Weights of a small mixture-of-experts language model, trained from scratch on English Wikipedia: 14.3M parameters, a softmax router.
Below are experts of layer 12 (counted from 0) of a mixture-of-experts language model. Rows are named down (a neuron's output weights, with its number) and show model dimensions 0-223. Each number is 500 + 25 x the weight over its row's rms, rounded and kept within 0 to 999. Numbers have three digits each.
Before each expert's rows: "comes before" lists some tokens at least twice as common just after its tokens as in all text. This comes from a sample of Wikipedia text that the model never trained on. Tokens count by the router's weight.

# expert 7
comes before: " |", ",", ".", "–", ")", ";"
down0:489510494511548500486487515501506502500493530509497485551538487523473510506453444529477505494477504478501448530491507487493508530499474513470503504525501507476490478494507445466505479488493472463481456517488478466520471497541492468495520508474587487546485511536503519487553518507545495460480485478487504485496471524473534520486480489492506502491466490497520473529473487473450473514530500528504536497507482537509505497460495470514510504487495502516490512545492499538529552508500563471480528545466513486495528478491529537500504501536538490471489490510517500454492527560471460498529489536453513521474527505511493466497531496535462475463482501503485492512478481496573516536493
down1:477488509484488528496554562503482509551502452502517468534519533499457515517501469518513522539523493480494524529494483517479519514491543517504525510493464524531500461512514461504540509543516508487516481506532497486482488481511494512478476491464526490526481494508484492490440524543491486500472549477470511525467498499500481469502470478478532472453501470550468476477457509474436471502497492489493508492535458435488503536511503487485490536508489506506529508432509527498511513518473515464511497511509498476489447493497515466515489531517461521517514521497541524501508549526496508486488525542464528517554465509499464494447491505451524510449477493500515521530505507496513518501526
down2:491488441444491533539525506457525479476525476527515500483521470487536488481521524512490529512535477450473515459439518512496469478501518536494488568481506491506505501511533526501549501498505483509499511460500489477521489476539518522517530506475527496496550533521475495450540529471520474493519508513482477502476489477487498499535514525526543491510515472498455481521514467498506535475537521494510513506542545478506491497490509472511546507479541548504459492440470449511489499478487505469475481477456513490422515469501515483511481532477528529508456493493473481520489478556490553523487517494476479455495505484514486489506510512519485518512500507531481488521483504494518506512522
down3:452474510480494523526520535484490493512505552481509510497485463460491500517513480483474480498494508501495488514547504526493455508515518515439495487518544491510481511490470487501506489510495510458486504502523467500509514517518532441489480488481514473475485508474534514498480533493490485476532501505471478511533491496495457469513525520489574447516496488526519515473523485488538516484497533518507491473503499478474513484509545486490485528456491529481548503528487482534501514497469546498484471480504515440555506493462444489513490497515475522467495500482476506504497535542470518478495444542455496452576507526511508544509530463530509476506528499532502519526552475487535552499496
down4:535522483479503539525481538497518458471502492526495519518495536474569508526493535461488534471497520525544487493490500501469534530485469503484526489523506470487527509518494454518440478462504463500546479493491480516485541499537520502505487531504484476462497500482502486532502509510520478559471513514518485514516507479483459536501504467507511497493529507501473514498510489476493483479482506469503478511508475458484518508422486517510474540486514476482529472491453541516503527504501449503492500484489535529504461492472492524517517529490496511525542447527533559481486478514482484555516511530476501467429497520474507495469516523466480502476515509473512461530492494497566505485518
down5:486525459490502466503502509519526497500474530494562529492434480514518533529513482498468521511520484483488499525471539510506550503524442572494516491471465514497526512469505482514538530502501465477492505451533458496458486510475485497485521527484522493487537518477465504556549520491487501506505538462465546511520499491521481474475479460504484541508488486467517479503461489493522492501475508548522506485515519484516508538509514517528518507501493506527488485543534508503530547485479508442478470501543482472504504497534471517515490508511498442511448462504534493540478506502501518488495508481501516481489496487495569472476445462513497444485479493502534494521500503487494476503495
down6:472490520489502496491508503498483499484518487510516527483491539479501481567466468521481527491509537542484491490493487530494481468488527491506500514493457490493507541516529458536437516496445467462497492515494506516528500541478532470495465480495540522500492512456517472518544488544511483492500482487509504529483449481505545499506521479488487546490500495501521485490510523528501479541466457508524503488500538554506555495524454491509490470444504485494488466542455478525480480510525504476516533473511505520494523473550458434487531493527451495525506496465483514446523504515534469520530493508462503492472477577536509527511488484542506500506517492496510503505485483518508495483495
down7:507479487527455507524476507522539479503507461491535479524487477512505482503489515483500524487413510501498527503526464507538532489463449526529482496491496503490450484481487497537479524535538529477546478539454528434491494530478500520490417487499512504514515512475522503510497495486467501530471483494508482488496504477489498501521540502533513521440540501517493500490482492514497527477488482508517466465524504506453486527445513539454494455513508503497550520484528521553540466501476512512484508486506507504452524503494488500532483519493516486515540504518525470547500548477480524511491462497518491463495521473545471462534517504515498488495507495518460518501490517536499519519469
down8:530478493560522483535544499468483466493530522474481511500496463538509530500486514525473543503489478503485549474548516521522501511458509475487475471486514488496529483461472418494504533495530551464516486486559518479478494491539458473493478513508475523487458502514504536492510522460479482481484515503501515493490478525534459493495459480525514526534502506513485514510500486517485542471490555524491484509496506553496478476513510510511499477509463495513482531575538480517489476465510516497503489513505508502509477510490510508508494536467530503514476480453463471500499464499506465545478513532509489509472460479498543514507485484505468528484507549440495502508511471498496528476556
down9:512531525484452486497491508501493524517543510573492522500454454507528507478515540521443503476480489478480488487490494501544493521513489497515482480491509498488523544506484496505472521488506551505560483503483518520501526487445513517514485487507457486539498513518580533487502485463512512462480492498490501485500498508496520458525501475529471538512513496475499496487504515511473494506522503528510492466530505482493510478494523474507521458500560498494469517488491462493505485505471560505527498516504528504544498506415478479494528528516505539481472490516494481454441491396492478515540476523493496493488482497539468513482513464499504492508492482529522497513495481507537490546496
down10:472529475516464506469491465465511510545492534540484481518490502563499489520479439542509454485503482483567512455507466515529531508465535480513480480482526545508504485499511476471535521542483498517510478447519515488506520493463509524502508492476477462512496485474490536460533538556498467492555503487468543516447530476536518534466513469537499498472536474487497504489529479487497473514490529505503467512508486489518452495504483539492497478476525467524516492530448466490498527464528489494512496502482504472509502495472488527505521517492482502513429498501515505514489466497485512504521513443523535503494491505481517513491514479476513516535505522527538515524470514537519474465509
down11:540487485534519488485498497525519511490455483494489520499479476538463535493541446466521489479506491497508516502503508547508512483522540491463474468498500497513493546484515448464528485450491514472467469500492539506539489500502511524505462507539532484501542484476531499504540476529529494526497495548495491490483484510539483463500528446480492467502520489509506537507503490532459515520492506530500522521503454486476458506504508509475499490502479511473469510429495542492515481481497507489496478492562486549497516503480508479515522497500532473507520497544471502506538484499439503492458498563516527470536490472500480497490490468461510499528546437527524521520543513449529498488495
down12:459473497505528480513499521513540470508497475515504517502529493499525451491467526489530534484522491466504498474531513483536493500493524493531537510464500484524446528520496505505513514463463543486492486550454487497543551461501522444524471504484534494539503520527459522459498512480515481515502462511547492470494497532480481526518469545524495489472520531486504510470527484520523503491480495526499523510480463489514514513471496469559486502516482482459500461526500467474448478461505504460516496489504474503538488559461480512504466539513507505488526487488479513526474493493519556453464521491511476503524561491532495540503453500515489468519506495500524491462524515517524473464516
down13:495523531491537514467532500482460511516491509513512540495418457516485489474506500489502500520504468483498449474521520512509537501469477476515468481504509489468500543542530483504506512468467527521484491475532462516504555513528505502526464464563478501521519565504460515525518508512521512528523459482475505477447516499475552526491483500539482492494514512456499489532469514507525451510487491518480508509519477495520504507465496489503538483496487472483529539503504488455523457480527528474464485507567518497468447488470531504496513491538533484522540472500513502517482483477512501486499520501533507444481496496509518467501487486514518472526499508540443478489489509515507549482490

# expert 5
comes before: " of", ":", " and", " in", " is", " for"
down0:520551518475472501507475522520504523496500505461516544517542499571537454465464514462493484465529504513523487489506504491463516471496546474454518534480542465511433519540517474502505478509502530504520464499469500504491486484515502518508522490490501475478502487485494514519495500506546499493475505529508497520498541504500533492533476504518493530503495501493509505515517478528487518481499529546452453507514546495501517475493495496506540458514505496483431534572488473485460508498469491502469508495459485503509479476475475482475520528551499465454453514478507498515510503513492508486523499479456517538524530490468465503512529466471483471517488515489509548476546468525513524460533
down1:465516534492518507470507491484478431481503457485503471493494522521489521506496516528519494532511470485549480487488517464486535498498513514470489557494490507497519500515473476521512522459525475508530466518490491496504508476503519530569475482530483505477473465493503551490526429494502519501539506452495511479536466507516499480498480488520535496536502501485474478432520472449496510469486464507484510538519540501519539570459454489492477510448513518492503542503470512536502528480490549476503507501517525482437519540471514484534509491491472493530486489501563490525474534487494525507499485478531497520514476509476491492489471518504511472510517505519533516504507495515537448492501
down2:483512479500511484513453520505537503463485544488476484498491500495518513525473487503474467499513515468549513511499465475494535518518536443483510558485504522503516530531509434499516493493508481473511487466507499479474537490499506478501509514481546514482504480469475502517555476511512475503477494489448485481537513499476533489556533495499482507508497515440492545489515517493511529528455494514509534498454443507484496508477508487488533521528470527524505529524492461506485516506465489550528532450473525484475505519551489524483489478539548558525489471513497471528498477473526478493516545501469514494477543462498490501492467449524494508494521486499503535455528478478533515479475
down3:482526499497516524520452489494506466541478516468472489550523522530472505534519524458522483505543479491476503517485502527474525442507502547468537533505471477485519455492496488533543468507485515506485485522469499480541542494493499490488504472482507518499470495500499506551462499480530547492483484461525464485504494502474497475502455486479527496456490532508490510513509519496512487513507467476476500485475480465498513549514542485513499519535509518495504513437486515496502494526474442458495500481505503444492535539468485499509533535493507516488523480520517540510503513494506484532470515546502501490545520432502433545479494488534507504499556521476487508503498496461538469527530
down4:453477535474543479478541476494508514507496488486537503496533514500489496532532513492459498508503520479451514466469488447485534525451466482485495489512502477506489488582493448525531488479488491485474512468508472474507506528538476494474472557533527536485516506528511460500464502479517520520467483484537474534482460523525496513528515472527453518527537511505503518472501489491531528452502486490505521483505507472520503469486474484481506528452517514497472505532482500515510481529481531569488505516468519511480512497475521484513468493492467515488525431518537522497479487514538474495519532454496496496516520551471513490504495485484500530532494504505507527516530555512459487462483
down5:514496483498499449504463477454501517484455511482478552507484495479495513491473512533467502538491479520450504509500497509462476498470478509484439516514535550467499549476504490503531514475493505505470526498528500491507490552501445457521538529494510518488493513570520502493508549502499517464549518466511481529543482493500471474436514500478488463512508515484478510471468493515459520496504506475495510501508482537527512512498465539416515510502456514470532485462509509449542509490475509505493499483529522498510529498484509500501484504476516541526506516535502487485536493515468529498524452509543495519553498509512526493445519483511484495526486525495514527530515482487499543487486
down6:532504505511495503462493515524513492473503517506505507536472536473491461506530476519496526495490482469562496502461512539482479443491479495509528501515491459519495483440527482518531498504506438493493495492472474550527490444510470488493491512466483506506480457516438520452487515471496515489503500519450503496496458453511495519468550524500530502459516470491442517469497529501496522521485495549494519505528519476512492539525519521483515496528472470449502516482486491497529474488486513526463548599514508471494472492494532501534494531507498508506533501509510502496520530524518527528496515475495528501509458491473496495508480501489523493554511509515477470510526524499526525553486
down7:503509488500508508439509522486456489510512516529477477478527500481492489501483536506505502508493482512501486522502578538511486481537520465502449502473485499506495564470469542476499539515445554540472476501503524498531444494536511500542517502526497491516511507483527500513522487486481495475494498480526490548515476509506482510482475486475490484456516529485518484521480515502531520540518502475470514482537497489474462502503539510523518489495529446483510471478453488539479491490491476506507483478523521527521502498482525500470491482479575480486433531530543526496469498534498500445507429561492512486483512506502484497520469515505478471492480498517472478497477526535521508493544
down8:456455502491522538482494494539532471522505510470470470534499503489510548454470526505462508514445508498536471496483492484501486480491535571516513503527491484541495519504511482483500504483495530505520485510474522530550526509498502473455476497523489478470499509508466470461521509528517490484508531482554477504526508477524501478485527481527505472507469487526504521527487464512545493494479520454462455498522507507464499471526543493479461530548484514492490537492520536513503495491479515481466503515531505489474467502513504504456514505489519507489489503563508524499536517479450565536537482516516543491476475546515488459506468475453503492487481515481498497455536454520513486477512
down9:568524550495480521526518540504493447516475506484545479512515521514494508478475510492471498468517497527486527523465482488513479533530415503474491493472500532491481467494485477494498484511481477515480509507477482444496514527530476485512510504509445514496513506468479491468475493535502486486488501504501464519527465484521528502474500509541523494507508510515514533532495511502500513486488484535574509484491485441494486459460492481496568539533519521439539533512533475537481496481525503517509528528472482500493480525475500512499542476507490526491558435540459518487546540498497527483520495518507487524510496468478466509465501485497479496504476503452525464486518517489515491502501
down10:537514516511555498495489504484446520522518505493493546487491477466467525557526514504519524511526521473502507452498502502494525533497485496512495514524507483504433505499502529486514520529464520558491451502498496525493438527477495535514504496536516504463521519493511476453524497501437519507471475464528483467467461550477447508474497503514511506554519514478522484482501479507542527512498490513545508464515528477491502466511488487488510483524512494509480495448517473485489446502554552470502505528528505496533470479479504500518494510462460506534484492492463445527501487471536508540494478500514507457512498495478518504490502496507523542479525494555467515500473468495493483525478
down11:527510507489456489497500530500460488520504507482541486536486498492476507483487524479492465513498481496523499505535488505468494526520530485486464495495562503515506519527507506496533501533475528510479452504490554518517440523486526513517500491473469524513478480491493480488552436556556473499486467523518511497474484523507498505505506500507498474494473495461473490442524513498519448528558530494577518522528478509489461460536470450506509464480472492514479524498523478481467514512471495505496473515514501493489515469488518537540510526480508535505487532485469500482464494468495534543466526520516497561489484507479514517468502493515542459460495471540525505485487476519506512462517
down12:462510462517538516536487516440494522487462478462526502521489480506513486514502472545492504516489507487507475505498514432491511481508484535521511533512488530539469492511487484480498531454499475540485476506498502544499495515520519477482530505554495471506475514501502521502517531441482512531484486525487518556519530430472530471579489498467497481491492524513482509506525468530488475464481471486490540460499495479540526456477490525462526521475518512515516510526461537531466481499519541505501454522507529484521513500517468459506521468493482448462510480503500482493522465466504538497541485522522542501494509528501458484513496479459503507521495464505485509506515531516519523517478
down13:459505476486542499498517508547516518463507496526472560482478487512504492524491475475477466544503463480466483512495481497539506482505505502524495496489497546466497511497469502508459521496507510483490446516495504547497515496476479498501471495463448500537523483496489486445477506526538549479497550524504518487483467534507545521513451517484486519519539477520532482488479488478491474536492491482512482478509518508438500510519521511468488505526514529487530487521507475510529465536476498543476508489454513511509460488494484533485518465569520457514547498526473499483537464521473526500489480516499465498475467545485527489545474518484524530542515476499512533528486491469545455488507

# expert 4
comes before: " |", "1", "0", " 0", " 1", "2"
down0:526495504544497481519480511476478460521518435483523476554481477463487488532500530498535509509480498527481482471468531500515486486485471498505490533528471484476482520494492519501490557489494527480517529537490505532563521516467513498478546500500515502489481491489471519464505489495482523502494510478465562504508494496502494477510496490471486522504519492506497463510542440492476487475545519495489529483482519541492486492525491476520452529496472528476514485545486561464527459503516517491545555485542474487483522505536518486523492524518481489465438547478479472525495487462473507478491501471458469475544489513531489511482499533503500473492502491477492545540484504545548516475487
down1:537524526503473491481522432521482463511517510476471511482518470530472511528550507476512520516506462519489500516493459513512542527515484507525557488477540461535539515511509508543515482535485502495437470524498495529502485493471453460536485469484470509522478497505488475476524502544485502515488453494498508484526505505483464517480530509486509457493497513473508519521508478511507500508501487525497474503447513473498512537540522485510534519518509541465526481538498517496442529475510499467426505485447527460520494486481508489513504480536531518482460525470470548494502493524488457478483485498467534542458489535479535503489524501526476492490512522500496487517483474484540531519525
down2:505476496505508448532506509466493505534486516487496515502529489467505510519471505533470502499471485505516514469504489494545499503486507531533523513497548519523522530491522486506507565432513528514511514469481487494505516516519527487473525451497505533478536503527516507500485512505484523464503438506450514471505485514532483511469508438433507526526498482530472453482481527503497501488491483586481480496513524483483456467543444493546508505501494511455468528504464534553530493508507522528503494510506485525478494488499468477526526518519467494489508472525486491499516478473511502488508533510492526511491529469472501464539503552470466461537507493512528480445528483482475516495482
down3:512539507517486517503510496475523491495522479550505493495541468555495536528505529538455542509528475476483517496489579517510467492475518508434467488506491511517497532500497471488512541494484458464515488502507499505489536493479497508508474501502483542506500501480506480481470465505525496476492520497494507526474502529475486508508484501492473512500467500440494547507497509528505505482495497545578474486438513547443466515484463492509486466467485516482493473538497449515505477521466466537517500515496524445491470515511507518451488496485533488465500499484473505491470495484501513501542550503540518526472520507545486521515509537508447505524514507518473518505472542487516459519507
down4:515529493456477485503529517501510558512501511487500449521515481520515449476532510503509468538480441519518483569490521525503520489459472495478479436545463469487485520526480505462512528512467484489503517460480538543488533496525489495490495468503447506463470511509518452511577509469517511488496471492453519511492497505547478477534481536499497503491481505521509511485477469554503486492475496472494490516533505507509510526505486504515512469496510550507483455518484478509501522488486481516508471472484477510540476523457507501520534537487522532486521479540489485520521502498520466489496511511484524511515531509468442483508505503546476545473536490470502476485536542479531505513493
down5:541470511483454464475503472511481498509453482499470501507520518485448515450481490534506511478496484474485542471483525474461479508448466490490508483491528498466475529431538477444507471503523525525529484502492496478492508470503517555467519449501474528489521524471496498501487490518483498470494517482487492479468513566501521472503520512511540531512535499500499506557464501477520513529521500467521515482508473504504537517576515523494495534467528472520498539499497535549467514519476516452518503499472491525475485516535542528501510541491497496481520500470504477457492490476510522487536518492485521528475522499489516549495504505528520486491511475555511460476519518482536504523489
down6:524520505509490493548449494481554517500513481464490506505534503530549535518525457483460517469529520517510481500514509461511535535507515532538507542507531485538482549504499475499488512497529461487474535493512472516474513522494493446448483519510540516497520467475487478522515481522505513521505483547495513505539457501469497478493515537468537504468513483484529509518512472490540539495498468530514479499485515469495516506499477482465487540515480466515528476467505501520451436479499476479487535497470480484471517525487489504487474539482475492475459519571525510528473489499498507490472472511496481533507461525503496507526476512534494455529502528476526470507487473514482504432476
down7:480534499525517495509524471534530508477467532509481471487480500484459517479508494481478496478473470521479487521490473469530542522511514507496485506496542524533493492468477475521503489499450547485513496504517511479496474487486496473479466532481493481512513517461500506513427552470536489527501517475466553502548514494486552502492487550516503488520493537549491552479495448459494527468449493516524473536486489533510477521520525473475519519466473546471464533519523532504484482520507541480562525498505484495492542470462474494541505523546487480492498543526484475511505496473473491501487504500502484484482498451489505485491490459492495480503523517485490567508476487472526529518521
down8:500480485509525480465445504448486472466506496546471510529467496501522536512473458531475480477495484509517515529518508521510557498504511479518504493517496476485515515500506529497487520533509458508494507523505490500531513476528532502471500530517518517496524501525514435508508584506529482466485543428525536501494501483493472546475458494485539437487541467530505501506491514511502520522507539471483516517519495495549490524487507517500513494484482513519497487479480511520528506511466520523462441524490506478446505511505521546490507428464546477476514488457497493478489460471502496456499502499498473520492479525538532490476507527541479464484517470528504494504502474485538518486493
down9:510559517466456487535534522516522506503540498435523523517468485470527541509515499515474498510515485547524502500500519567499505513507495468477461510464459480505510537475524489486459510475539458538508482474479515474502523566497484487475475476508480508521505474523479515503519512497515500492472522491488489484474498503475520470499452502510478486519498467493555522510505548512489541473507450500478485491486449535510502464496475464499540501513488524482529462504500528497506464483511488544502499538493489536496514500555509512527512486481498516513504486472534515556506520479489541524464494490480484491479527487483455489531537459516490484507508532481430513509521478500502467534448
down10:537538537463467516495523536500523464505470520469453493498510475514472522534440487500521498514547530440500511511492481477503472497497507485498482531527507497520509522519474467470498499470501484509495473487545511505501501504535421520497456513478481476519498445510445477512507474445528473476528469517502533503507478533482475509508477490515525511543485525506509478538506531501528540514465510559509509513481468562528507497492490531508547499486548455500512509536531495497442470537505514476461487540483494491457502490469500535502483510521506501478511514519480491511506524497532466505513534495533488488501524465478449506546514476512528485478505501520465511499503480490467493483527
down11:475495474520511465507510499528507468484519474512516507522500490490500478530523485486514507470514475506486506443484485526486521486534539493454513517494497480520513485505497507489541495504451513480477527478511480513487506497500503487496499487498529476569493513511472490469468532487483495555527486506456465462499463488535474550440485505529552467505493519508502530513499511506456506504538535495521521470510495495492508449506500525525465482505475518451520513562451473447526494542489497538490506490551519471487508494482532495487489518487467497510508526461499555534489461523505535496477533551482536536495500531459521548507469561489475489516510492497462501454518486487499534500460
down12:463467528545489490524504540549519488513512521486506511460458533496531489489524453520512462495485508500494515503512520484519481504489492448526519480506491497521513502495471447495474480509517473459514515483517489480520494519492529463475509439490492550525539481530524495505545466518504486501479508489503489480522523455475520504512516482467531514494505512506503488498489489520448520516500528533494521518558536467481519500515522511541475513495495511471537512459484428485489478528506500484486471450485548514499514495520498494518462492491496495484505440536486547502498484440510485540536488475492475531530483525479528487482510436501519530490475540473494487529496482510550561497465
down13:496504473471466534478507456484528467494540495520494489517530492520495536492511502461551481519476461508449494510468480499561523501540500503461483502478481541511520491525488558496471494481506501494504492497503506508479487503552462496503502537414478490515545470472465499518489520515482470514514490465503530527523482539521482524482496538481534521493487526505499465501493436477498538518492512509533484500491495480529559514493489483470521478522485493458515507427497539481495504544517509483547478478498540512501469492521504496508434512467531514554470468517519467480493528493520494519517507508485501541539512494513463506458490471516511504481469513505486487506504492513484506539537

# expert 6
comes before: "\n", "-", "|", "==", "The", "==="
down0:456518530553497534528471465501498514505510550501487521501504474509516519535512500452499473477505473529508518483546494495516489514490469510518483513494467508535462515470527475517496474475467517488463455515507478511511496488488486487479525508495496486505507533497557502498487539496475457551504483440504510516479495505481492477524449515451519523502450529508541500475510472553476501489510494487504523474539489486501488526446512522443468503505507454490470508554457495499545491494507502518527507508502516491522479485542549517493496459517490524530476517488508490534486510531496559458468506480499487480493483480511569520499508522536490488519498477470495500527457575496503470478490
down1:514511485489461551542518464520498511481493496504500523513464492552505523476465523482495517513473514521461494498470492532485466509510516477523490508492508474529508548498519497467488473460477500472564468516493493484475528466459492518459464496463472519547495468474484504498508521475482514500528466522531482515462476458504516504509503519565497514546508508485544493511534495441490513522476496502538519501504459539473501483520536504494545503492511552504532556534468554499493485521528478506507495519465489489475498517529509448511481545506476477480491481526506516515511471510500456461495514526546524480485492468528480484521494455520521468487461475532532516503509496507444504486500
down2:520512524461475541513524500486521495487479474497509495521527507450503529501459506526484536511460515502516488461493513532516546511532502506508482494479546479458473525547473484538503528506519516515493486458455495519498515505553490501477478502534512552522517510494469494454478492530495488534483485487484555540509514531472531484509522448499483532488505472480511525510525468498428513468521491521464487503475488505483481491543498497507488479441502502522473518548469518486514479488543485493521502491489498473463535457503483549510521486488492522510518475499510501545498454524520458499477513502485536484471483501489518473468507525486463467539469467521508432503493532538543521490522
down3:505541518472466479513485507524490517548491529501488518477495488523495495483513516515500446472502453496503482492531548488502549511476486497494488469495514515470501522503517469572511522458502528500510492516509495501539517510498456489499525568513573481495497539533513469505509528512516503502508537558480452499515510509487468508527508505507495479483522479478526488484521506510460490486433492520497462459484479547490473494497496467494477464531495442527519530500496499494509502503484502515512487471491524480491505517502461524493498470511472503493507570443519524463465457486546453562511476516527500466511479484460511488469454466485526514505478505490513542508531511513525490480503
down4:542494518496522498516451509483513454505510495482462540516509480511506500530499460502517470485500503505506525473498497515486536531516512483508531531547495489497517515556460490494563502465489478483498522449510467515478495474500498495440484482469514472517526493502529481472531503474500539495508460508502468501485452553543504501521527535500488547481512483483484502473514423467504492498517497531477488516529538471526495538502481505485496524496535514544472508585508471509487486498485490456470511499524469501482465530511490543480492521525549466479508492501503504443492484529489492535495526538479479482464516455514475472509524502448533476474518503513508503493546529506513512468499
down5:491489509468473487499503487545482526504467508519492537538569497487496539499494490499496421513511506496510473532517514494491582496509494502524496494485515510499516480498504472491495548498440471488522521479505539471448502461482479499527514491490510518468516547508498501509549513518523514500483521528509474483524530512490510483499543453494478470515492525554497476477518493511504505487514490472458488519504522522516464524480476538523508486512538509519490498508488528469525501489481498513510510452533471465454461500507481558494475424442481462488488540496491480490509489499497452521465473516466478484494524504524520513476474476502467530549514536506502495470516479527507506543545
down6:497468509488522479503473518537523532490497486570531481535518495531534501528481507484494507490538488490494501495515504487516503480518509470491491491466526525471492468470494490510489517515502496490508492468516479488453501477506514519476483493480488445471531486498473574488457529487517534520499495535485489518492547487576483503504468475484467481514462481516523527533538467483441569500502553512510503488519518533504499489484497458481544461474553486473486527483479527502428485535509519529472516534474473516508499479508524493550517543476493503502498484489493520497526525501488498486508466509490528458471517500496518514467529478476510535509509533513463503474536474510477435488487
down7:559483471528469510473503513497487467504466526478472512519483566527459498473498523528532524440513488511487553513538480534466510430493496514496523553469504515514500485487507477506544513504494532482481496504492501486465455506526493473493512483488478492548465460539499466532512468490499504503471446517446516490509499483546514530460491500515535493477510485488515532487460497457523520503494505518504484470518506496534480450542486519464553513501493494511511506540476464540492482491495505458468509528491496529502505488555472518505523520515476525531439531538507479498485504479485485514511500503492512507507528525458520518511491449509525503481522476461534477502524508518522474502497
down8:493561537490499512516507531516496529501512513510511536499486547487465517470483539518533559492481508521509512502500502474467527505527446497505493494457479478552515519516507489501524499467489522491529532505479488491521560487490520479493536485459512516510534498482527500528448487542470545551499495501500475484483484493504523507476505506491479483477497515467483558490475528484496502493472513510531510520527516478474482540527509535492496514492559524512467483416456473495492457442475503489502529494508493474498473486465506502504496520494484476497455493523485499459480513521518479470503498524490490487499499439486524472522524513495523515483509535493445530488489518498462476545427
down9:521488507479505513474493476492524520489528511430534530503549495518475554464471490517506519519534465515472508490574468474515461499508508507541475484495492499497524498518469505530515511523541439496485493510572506534502447533497469496510511470502530475527468501464508508475517540505470520489520491504449531478471500500493517508515494481511530490558490492439477514481496485533459501501517483512487473491486488509542523489452494490533535506517489531507528450494532491513496509510495479482491524515482540473518505513504498533482485512457537527569499479466475488505504517503512482538520474497452472506459466492509473480510494522484531531500484495466456474493500491482479512520545
down10:444522471507481487501485531480481512530489540476459520558496522488517517536528518489484476480525493444485529464494489483520511492462507452477468562524514503521463512471484490503530482525494543494521450524476490511527473481549549456501522489540512525488504492508453510489487439484524486515485514508496519490483471473483500495533500514477498559498524462499458563495480459513469457489506509520481545504530507529491477489508518504545502527474490481508483522487504497499524500529487498529476516512520505480449500534518530500476517492488505484506537468466504472511505509458526467517486480490494540485475527504470561556503535530498542496506472511521469498478493498505505499470471
down11:462490534505474506499490483510483534533537549509482511499501487520474475516487470493504517474495484492486482507465521498489480514500498513478512489509533510507495505469494520490542498444483542499471520490521537467480527521451528520471487488508494484524474553468478505463520477530519520496529487539488541529460521551484530492544515479497521461490490465488465509509469528511519470487490480553533553487491525523491515494504488468467487495515562532513468496478498539477517473503493508549442496515527501520473466509486527472522527507506516472518471507516505459529499485510495496505447470476512488530470476580519475486480499504487482487518501522494491497445496530431520482560497
down12:573511507501451520483507543469511503482526530490486479490532490510491517495519485493538499518501494477491519459495524528501510507534508468477549503506498498505467499514502510470500518501494523479515539492485547503515475510509492487496466525517479496476496518499503517502482502491547529469538472471469498519459536468461516515526504478523506491474479477486473448431453505492499476513493522493516518463435502523484549542460465530526516530488524464518499499545487541540487499479517490493523508499513502489521501474528495518517486534442502468521502508516469508499504493536467491528538482439496484473480537486479452483480536477484491538517529538532486550494469434510521498512466
down13:519521486470518515493501523523444540497495499507504478498551506498533481488520461470510506512515522519513512486477479480466525535462506497497515497488490504448516521490500486523524514522505511471521484454467464513429535498506541469467491461526511513470561501506481555506549507453506524502519472475513518550462475465517497491533509505474520471550499442483531464503492510503534531454515512458503467487491474495487471514481483497453485484493493510481534533516507492498525511476502492499479528525499498491514471530521489537528535510497508483436503512511477577505508496513459499467457476477487510487512501458554486528488497488495509495486487493534529533511490541512536529476497